config.yaml
n_layer: 10
d_model: 256
n_experts: 12
experts_per_token: 2
d_expert: 96
d_shared_expert: 192
activation: "swiglu"
moe_layers: [1, 3, 5, 7, 9]
router_score: "sigmoid"
normalize_top_k: true
routed_scale: 1.5
balance_loss: 0.000132
balance_bias: true
router_logit_norm: 2.0
shared_expert_gate: true
init_std_router: 0.0211
lr_router: 0.000806
n_head: 8
n_kv_head: 4
head_dim: 64
vocab_size: 2092
norm: "rmsnorm"
norm_place: "pre"
norm_eps: 1e-05
positions: "rope"
rope_base: 10000.0
rope_fraction: 0.75
qk_norm: false
attn_scale: 0.125
tie_embeddings: false
parallel_block: false
init: "trunc"
init_std_qkv: 0.0363
init_std_o: 0.0
init_std_up: 0.0363
init_std_down: 0.0
optimizer: "soap_variant"
lr: 0.00437
beta1: 0.95
beta2: 0.99
weight_decay: 0.0
lr_head: 0.00607
grad_clip: 2.0
warmup_steps: 200
schedule: "wsd"
decay_fraction: 0.908
decay_shape: "sqrt"
final_lr_fraction: 0.0
batch_tokens: 131072
seq_len: 256
doc_mask: false
train_tokens: 511900000
steps: 3906
dataset: "wikipedia_en"
Below are experts of layer 3 (counted from 0) of a mixture-of-experts language model. Rows are named router (the router's row for the expert) and show model dimensions 0-255. Each number is 128 + 24 x the weight over its row's rms, rounded and kept within 0 to 255.
After each expert's rows: "mostly gets" lists some tokens that are sent to it at least half of the time; "gets" lists some tokens that make up at least twice as much of what it gets as of all text. This comes from a sample of Wikipedia text that the model never trained on. Tokens count by the router's weight.

# expert 8
router [111 169  79  95 128 142 113 143 125 126 130 104 116 125 135 139 108 141 150 145 144 120 115 103 157 136 137 171 153 113 113  93 106 108 114 103 148 109 150 121 141 156 140 159  84 142 156 107 131 126 100 138  95 150 123 141 102 157 168 113 140 149  91  86  85  81 163 144 145 147 151 128 134 120 130 150 145 134 134 103 118 112 125 144 108 125 134  65 138 110 120 158 101 198 152 112 156 127  97  95 113 115 124 128 126 135 128 104  93 141  70 148 133 156 161 171 122 111 106 133 121 118 156 154 103  94  96 150  83 134 114 131  90 143 140 141 136 130 107 106 158 119 113  90 100 153 120 138 108 133 121 163 136  73 137 148  90 159 135 167 135 149 170 133 150  97 145 127 156 109 172 144 109  92 114 139 135 130  95 204 125  97 114 131 116 154 142 122 134 121 151 166 142 117 166 112 112 130 132 113 127 110  99 138 164 193 150 131 150 111 121  92 119 132  87 108 117 133 148 140 168 123 159 145 121 161 119 168 114 141 168 143 128 130 108 169 150 162 118 125 120 163 101 175 136 111 103 128 129  98 108 170 125 102 138 134]
mostly gets: "at", " of", " at", "ct", " in", " December"
gets: " of", " in", " |", ".", "at", " on"

# expert 9
router [169 141 119 176  92  74 137 151 159 122 143 118 107 109 112 146 115 143 140  89 106 166 169 135  87 161 138 130 143 143 183 125 176 149 162 114 125 123 122 114  91 130 108 134 116 124 135 112 122 179 138 127 142 104 105 129 144 129 173 159 134 180 124 174 159  86 120 141 116 140 147 182 106  99  99  83 117 105 154 109 142 148 150 162  82 128 140 135 121 107 149 140 176 122 108  95  83 136 132 127 129 102 166 120 139 129 143 158 146 124 129 155 112 160 132 115 148 143 137 103 115 134 128 106 140 130 134 133 105 121 149 133 104 113  82 138 147 134 141 141 160 119 104 160  91 142 143  89 165 120 143 134 142 137 119 133 109 115 107 116 109  84 118  79 101 138 122  94 124 119 129 122 121 188 157  91 145 135 152 129 151 145 118 122 106 124 112  92 128 114  98 167 127 160 118 122 175 119 143 150  98  69 117  82 136  87 123  99 133 100 170 160  86 119 165 120 116 145  92 155 146 120 104 105 120 132 142 107 133 107 151 119 131  84 157 155 142 140 102 125 110 141 126 134 114 132  82  80  92 136 104 134 131 112 161 136]
mostly gets: " \"", " (", " t", "/", "'", " con"
gets: " (", "-", " T", " s", " \"", " N"

# expert 0
router [131 119 138 122 124  90 102 120 116 151 151 108 142 112 111 100 125 110  90  97 115 136 114 159 130 152 130 110 119 116  97 168 133 173 142 151 131 131 128 115 117 128 145 124 149 151 143 151 136 157 129  51 117  91 109 104 131  98 112  69 111 113 136 122 110 174  90  95 105 130 163 114 128 176 126 116 106 101 112 161 152 121 101  93 115 148 109 121 151 104 148 163  95 109 128  97  89 137 114 157 114 132 107 140 167 110 146 140 121 119 161  84 138 132  90 171 131 118 106 109  98 151 126 149 151 157 131 103 119 119 158 150 116 151 126 133 143 146 159 168 133 120  86 140 128  98 150 152 121 126 140  96  91 120 162 147 158 108 129 112 140 116 125 144 111  67 148  99 127 129 134 123 142 122 140 107  70 137 180 125 165  78 134 145 147  96 127 128 157 111 110 133 156 172 133 129 153 142 107 135 105 105 134 116 135 112  95 187 139 145 112 126 159 124 103 138 164 138  80 138 107 164 111 155  99 134 128 166 127 154 142 118 117 118 120  83 156 110 124 148 157 178 172  78 137  81 154 150 172 164 137 116 125 151 109 126]
mostly gets: " and", " the", " to", " as", " with", " by"
gets: " the", " and", " of", " in", "-", " to"

# expert 10
router [109 123 109 121 170 110 121 153 110 140 124 148 141 149 147 148 121 138 133 133 127 149 123 122 107 145 164 119  91 135 127 126 103 120 128 133 129 125 151 101 133  98 126 165 115 143 126 119 116 122 123 155 127 135 128 113 156 124 129 131 128 160 106 139 145 105 176 115 142 107 143 214 155 140 161  57 154 126 156 139 129  66 186 157 111 135 165 125 103 168 134 134 171  99 144 163 118 122 116 124 148  96 152 127 164 123 117 151 169 135 112 149 135 119  83 112 104 116 153 106 156 133 138  79 149 139 144 105 108 162 132 143 109 118 128 110  92 105 137  82 134  97 136 130 150  76  87 100 121 140 130 132 108 100 154 127  93 175 151 143 142 123  99  77 140 106 142 153 140 119 115 151 127 134 127 153  98 132 122  96 143 151 105  88 136 211 125 137 115 105 103 134 155 138 152 133 123 127 151 122 138 140 130 149 141 111 103 113 103 146 144 180 138 173 100  86 134 138  87  80  81 121 116 144  94 103  88 134 135 154 126 157  94 162 150 118 132 126  86 156 137 159 109 119 132 109 107 104 124 130 163 164 126 147 101  88]
mostly gets: "\n", " 4", " 0", " was", " 6", " 1"
gets: "\n", " was", " is", "2", " 1", "1"

# expert 4
router [151 117 143 143 137 146 135 116 126  92 133 112 116 144 135 133 133 131 159 141 117 121  98 120  88 138 124 118 123 101 102 173 145  97 163 145 125 122 183 175 149 129 146 135 145  93 109 152 112 132 142 128 150 124 104 145 116  57  78 139 100 111 176 150 122 163 150 111 107  80 141 145 114 132 139 134 121 155 158 137 131 131 124 174 111 127 138 140 110 171 107  88 142 100  79 109 112 109 133 169 143 155 129 118 129 147 125 141 120 128 125 137 147 113 148  73 122 113 172 102 139 132 142 122 129 173 150 129  67 110 110 144 134 116 142 128 102 109 130 155 141 109 148  91 136 156 117 101 169 145 156 140 105 118 125 118 176 128  94 113 148 128 156 155 125 127 100 112 118 147 125 111 160  82 121 145 104 114 145 119 125  94 167 137 131 166 136 146 111 112 117 118 117 117 143 131 154 105 104 135 149 147 122 162 147 126 156 165  67 172 105 132  89 127 144 159 103  87 198 117 164 113 151 128 104 169 147 109  97 113 163 183 138 123 126  94 118  84 125 141 173 100 153 121 166 160 127 145 107 140 116 132 128  80 100 108]
mostly gets: "am", ".", " l", "s.", "es.", ")."
gets: ".", " and", " L", " l", "am", "en"

# expert 2
router [140  88 120 130 115 106 132 145  97 130 161 114 127 114 137 101 112 173 162 134 142 154 116 114 136  96 133 113 128 154 125 105  76 120 161 129 167 135 167  92 125 111 160 136 157  91 114 135 109 134 161 123 151 112  69 118 181 108 124 121 105 115  87 152  85 167 158 107 133  84 123 127 116 123 168  72 131 129 151 124 119 125 158 158 135  90 151 142 142 105 140 102 141 165  87 187 143 112 165 142 137 124 110 113 106 101 127 159 126 105 123 122 120 142 146  86  87 150 125 151  93 147 122 114 144 145 122 124 110 111 177 104 113 134 117  95 120 124 135 123 114 152 111 127 173 127 140 139 127  88  92 158 139 132 103 136  75 138 130 122 134  94  64  82 148 128 160 141 141 148 109 124 128 190 104 134 105 144 130 139  60 126 124 137  89 128 139 128 126 146 156 171  93 159  85  89 113 150 115 153 141 138 160 119 114 104 111 102 138 125 154 125 109 104 162 148 151 114 144 129  95 148 150 128 140 121 124  83 124 142 136 107 120 158 136 185 129 120 132 103 127 124 132 137  84 105 112 140 108 156 157 140  97 145  99 123]
mostly gets: " a", " ", " H", " f", " c", " b"
gets: " ", " a", " M", "h", " f", " c"

# expert 6
router [131 113 152 182 146 126 139 145  89 169 125 147  94 146 135 133 145 151  89 145 121 115 130 109  94 117 138 133 122 120 149 132 130 112 124 118 136 125  70  98  85 131 125 151  99  94 137  90 119 148  91 113 118 133 121 100 135 131 135 111 132 138 104 133 158 148 103  94 167 123 106 173 125 143 132  91 130  96  86 150 126 136 156 107 150 119 133 146 129 156 158 159 146 164 111 121 156 122  98 128 115  90 126 121 144 141 162 138 130 123 139 113  92 140  77  96 124 110 128 110 104 107 159 148 197 126 118 124  93 128 134 124  90 111 151 155 106  80 151 124 105 113 180 154  89 167 109  86 162 114 123 160  92  90 132 141 130 121 146 153 107 140 139 137  86 115 154 115 101 108 127 131 167  95 138  76 128 136 112  89 148 121 123  85 112 129 129 161 125 137 101  99 137 115 161 128 180  93 113 142 115 145  90 131 165 110 163 121 135 125 162 136 127 116 136  82 123  88 123 154 176 150 119 110 111 124 148 181 167 148 141 110 124 117 129 148 104 125  74 126 141 147 146 111  90 101 127 118 101 155 117 176 106 127 119  81]
mostly gets: " C", "u", " m", " E", " K", " p"
gets: " C", "u", "r", " m", "n", " A"

# expert 1
router [142 173 125 147  91 155 157 124 143 119 105 124 103 125 142  67 161 122 126 151 104 141 133 135 151 165 190 103 142 167 157  96 136 147 123 111 126  99 126 113 136 133 126 133 135 115 146 124 109 175 111 133 101 123 131 125 134 144 146 127 146 138 149 121 183 149 140 105 120 149 142 133 139 121 114  91 109 157 116 121 165 181 159 163 184 155 144 109 121 148 102 114 118  92  77 155 151 129 145 102 168 105 111 117 100 135  80 154 108 137 154 121 113  81 166 149 122 140 134 137 154 111 134  96 143  93  93  92 142 167 117  92 105 148 142 119 121 133 141 112 143 133  97 159 138 138 111 117 140 143 145 142 129 131 108 124 108 136 154 100  98 100 137 157 154 171 134 139 153 128 165 166 120 154 173  91 165 115 110 138 160 142 123 116 164 172 144  86 155 126 116 133 121 101 137  85 115 152 111 162 142 128 179 128  79 146 164 163 102 128 154 145 160 102 117 129 102 117 129  98 137 121  98  97 159 152 144 140 143 115  87 147 113 160 145 150 136 137 112 158  81 101 131 106 123  66 127 140 112 144 146 128 146 149 163 103]
mostly gets: ",", "3", ")", "in", "5", "a"
gets: ",", "s", "a", "ed", "ing", "y"

# expert 5
router [112 135 120 104  70  94 179  86 143 166  81 145 134 118 133 116 164 102 102 123 133  90 137 103 138 150 103 176 114 140 141 132 114  85 161 126 145 134 120 141 132 169 162 141 175 151 142  59 162 135 122 143 161 124 158 127 148 170 100 138 147 143 135 143 130 154 130 133 177 120 119 123 109 133 113 162 133 103 141 150 165 103 177  94 102 119 116 133 125 172 124 157 124 132 146 180 125 162 124 126  87 138 154 152 139 152 167 131 158 123 135 129 149 145 142 116 120 105 165 127 163 115  83 171  97  97 139 139 130 127 114 121  92 131  99 110 137 155 135 163  80 161 133 136 149 123 120 120 108 110 142 107  90  98 144 131 133  96  93 136 173 119 139 124 151 146 113 128 175 122 131 134 141 156 170 132 109 107 137 141 142  77 114 152 100 117 157 144 156 103 150 126 134 106 137 142 136 155 130 120 153 127 128 142 113 163 147 130 169  90 139 162 159 116 120 127 109 152 100 134  50  89  93 138  86 118 103 130 103 130 114  98 109 128 116 105 124 105  87 159 139 149 141 138 172 145 127 116  99 113 149 120 142 120 117 130]
mostly gets: " S", " P", " F", " Mar", " New", " Le"
gets: " S", " M", " L", " P", " F", " B"

# expert 3
router [110 120 104 101 138 164  39 143 147 141 166 113 133  88 122 134 126 125 155 135 126 131 111 113 118  86  87 122 122 157 136 112 147 131 108  95 104 134 110  98 136 147 111 126 102 133 137 155 162 101 119 104 127 135 123 133  93 135 143 142  85 104 112 141 134 105 103 117 158 156 111 110 140 129 110 137 105 117  83 107 135 159 134 103 130 127 158 148 102 133 172 141 153 116  97 119 141 143 129 135 127 135 165 110 139  76 108 122  85 141 119 165 135  96 113 162  80 160 119 127 137 124 142 111 145 135 122 118 164 159 164 152 141 129 107 147 117 152 129 115 127  93 135 154 134  71 143 133  99 108 151 150 155 147 133  96 117 157 160 112 147 116 136 153  74 161 141 140 132 140 110 117 146 140 154 140 160 176  93  97 119 164  94 105 109 107  81 152  96 135  99 109 104 133 129 139 146 131  99  75  84 157 118 118 152 143 139 166 158  99 124 156 111  96 142 125 139 141 118 129 111 129 149 133 143  99 166  80 143 101 105 131 142 112  99 107  92 129 174 129 139  64 174 146 148 180 133 157 174  87 131 118 114 103 142 144]
mostly gets: " |", "|", "v", " cont", "|---|---|---|---", " ent"
gets: " |", "|", ";", "l", "it", "g"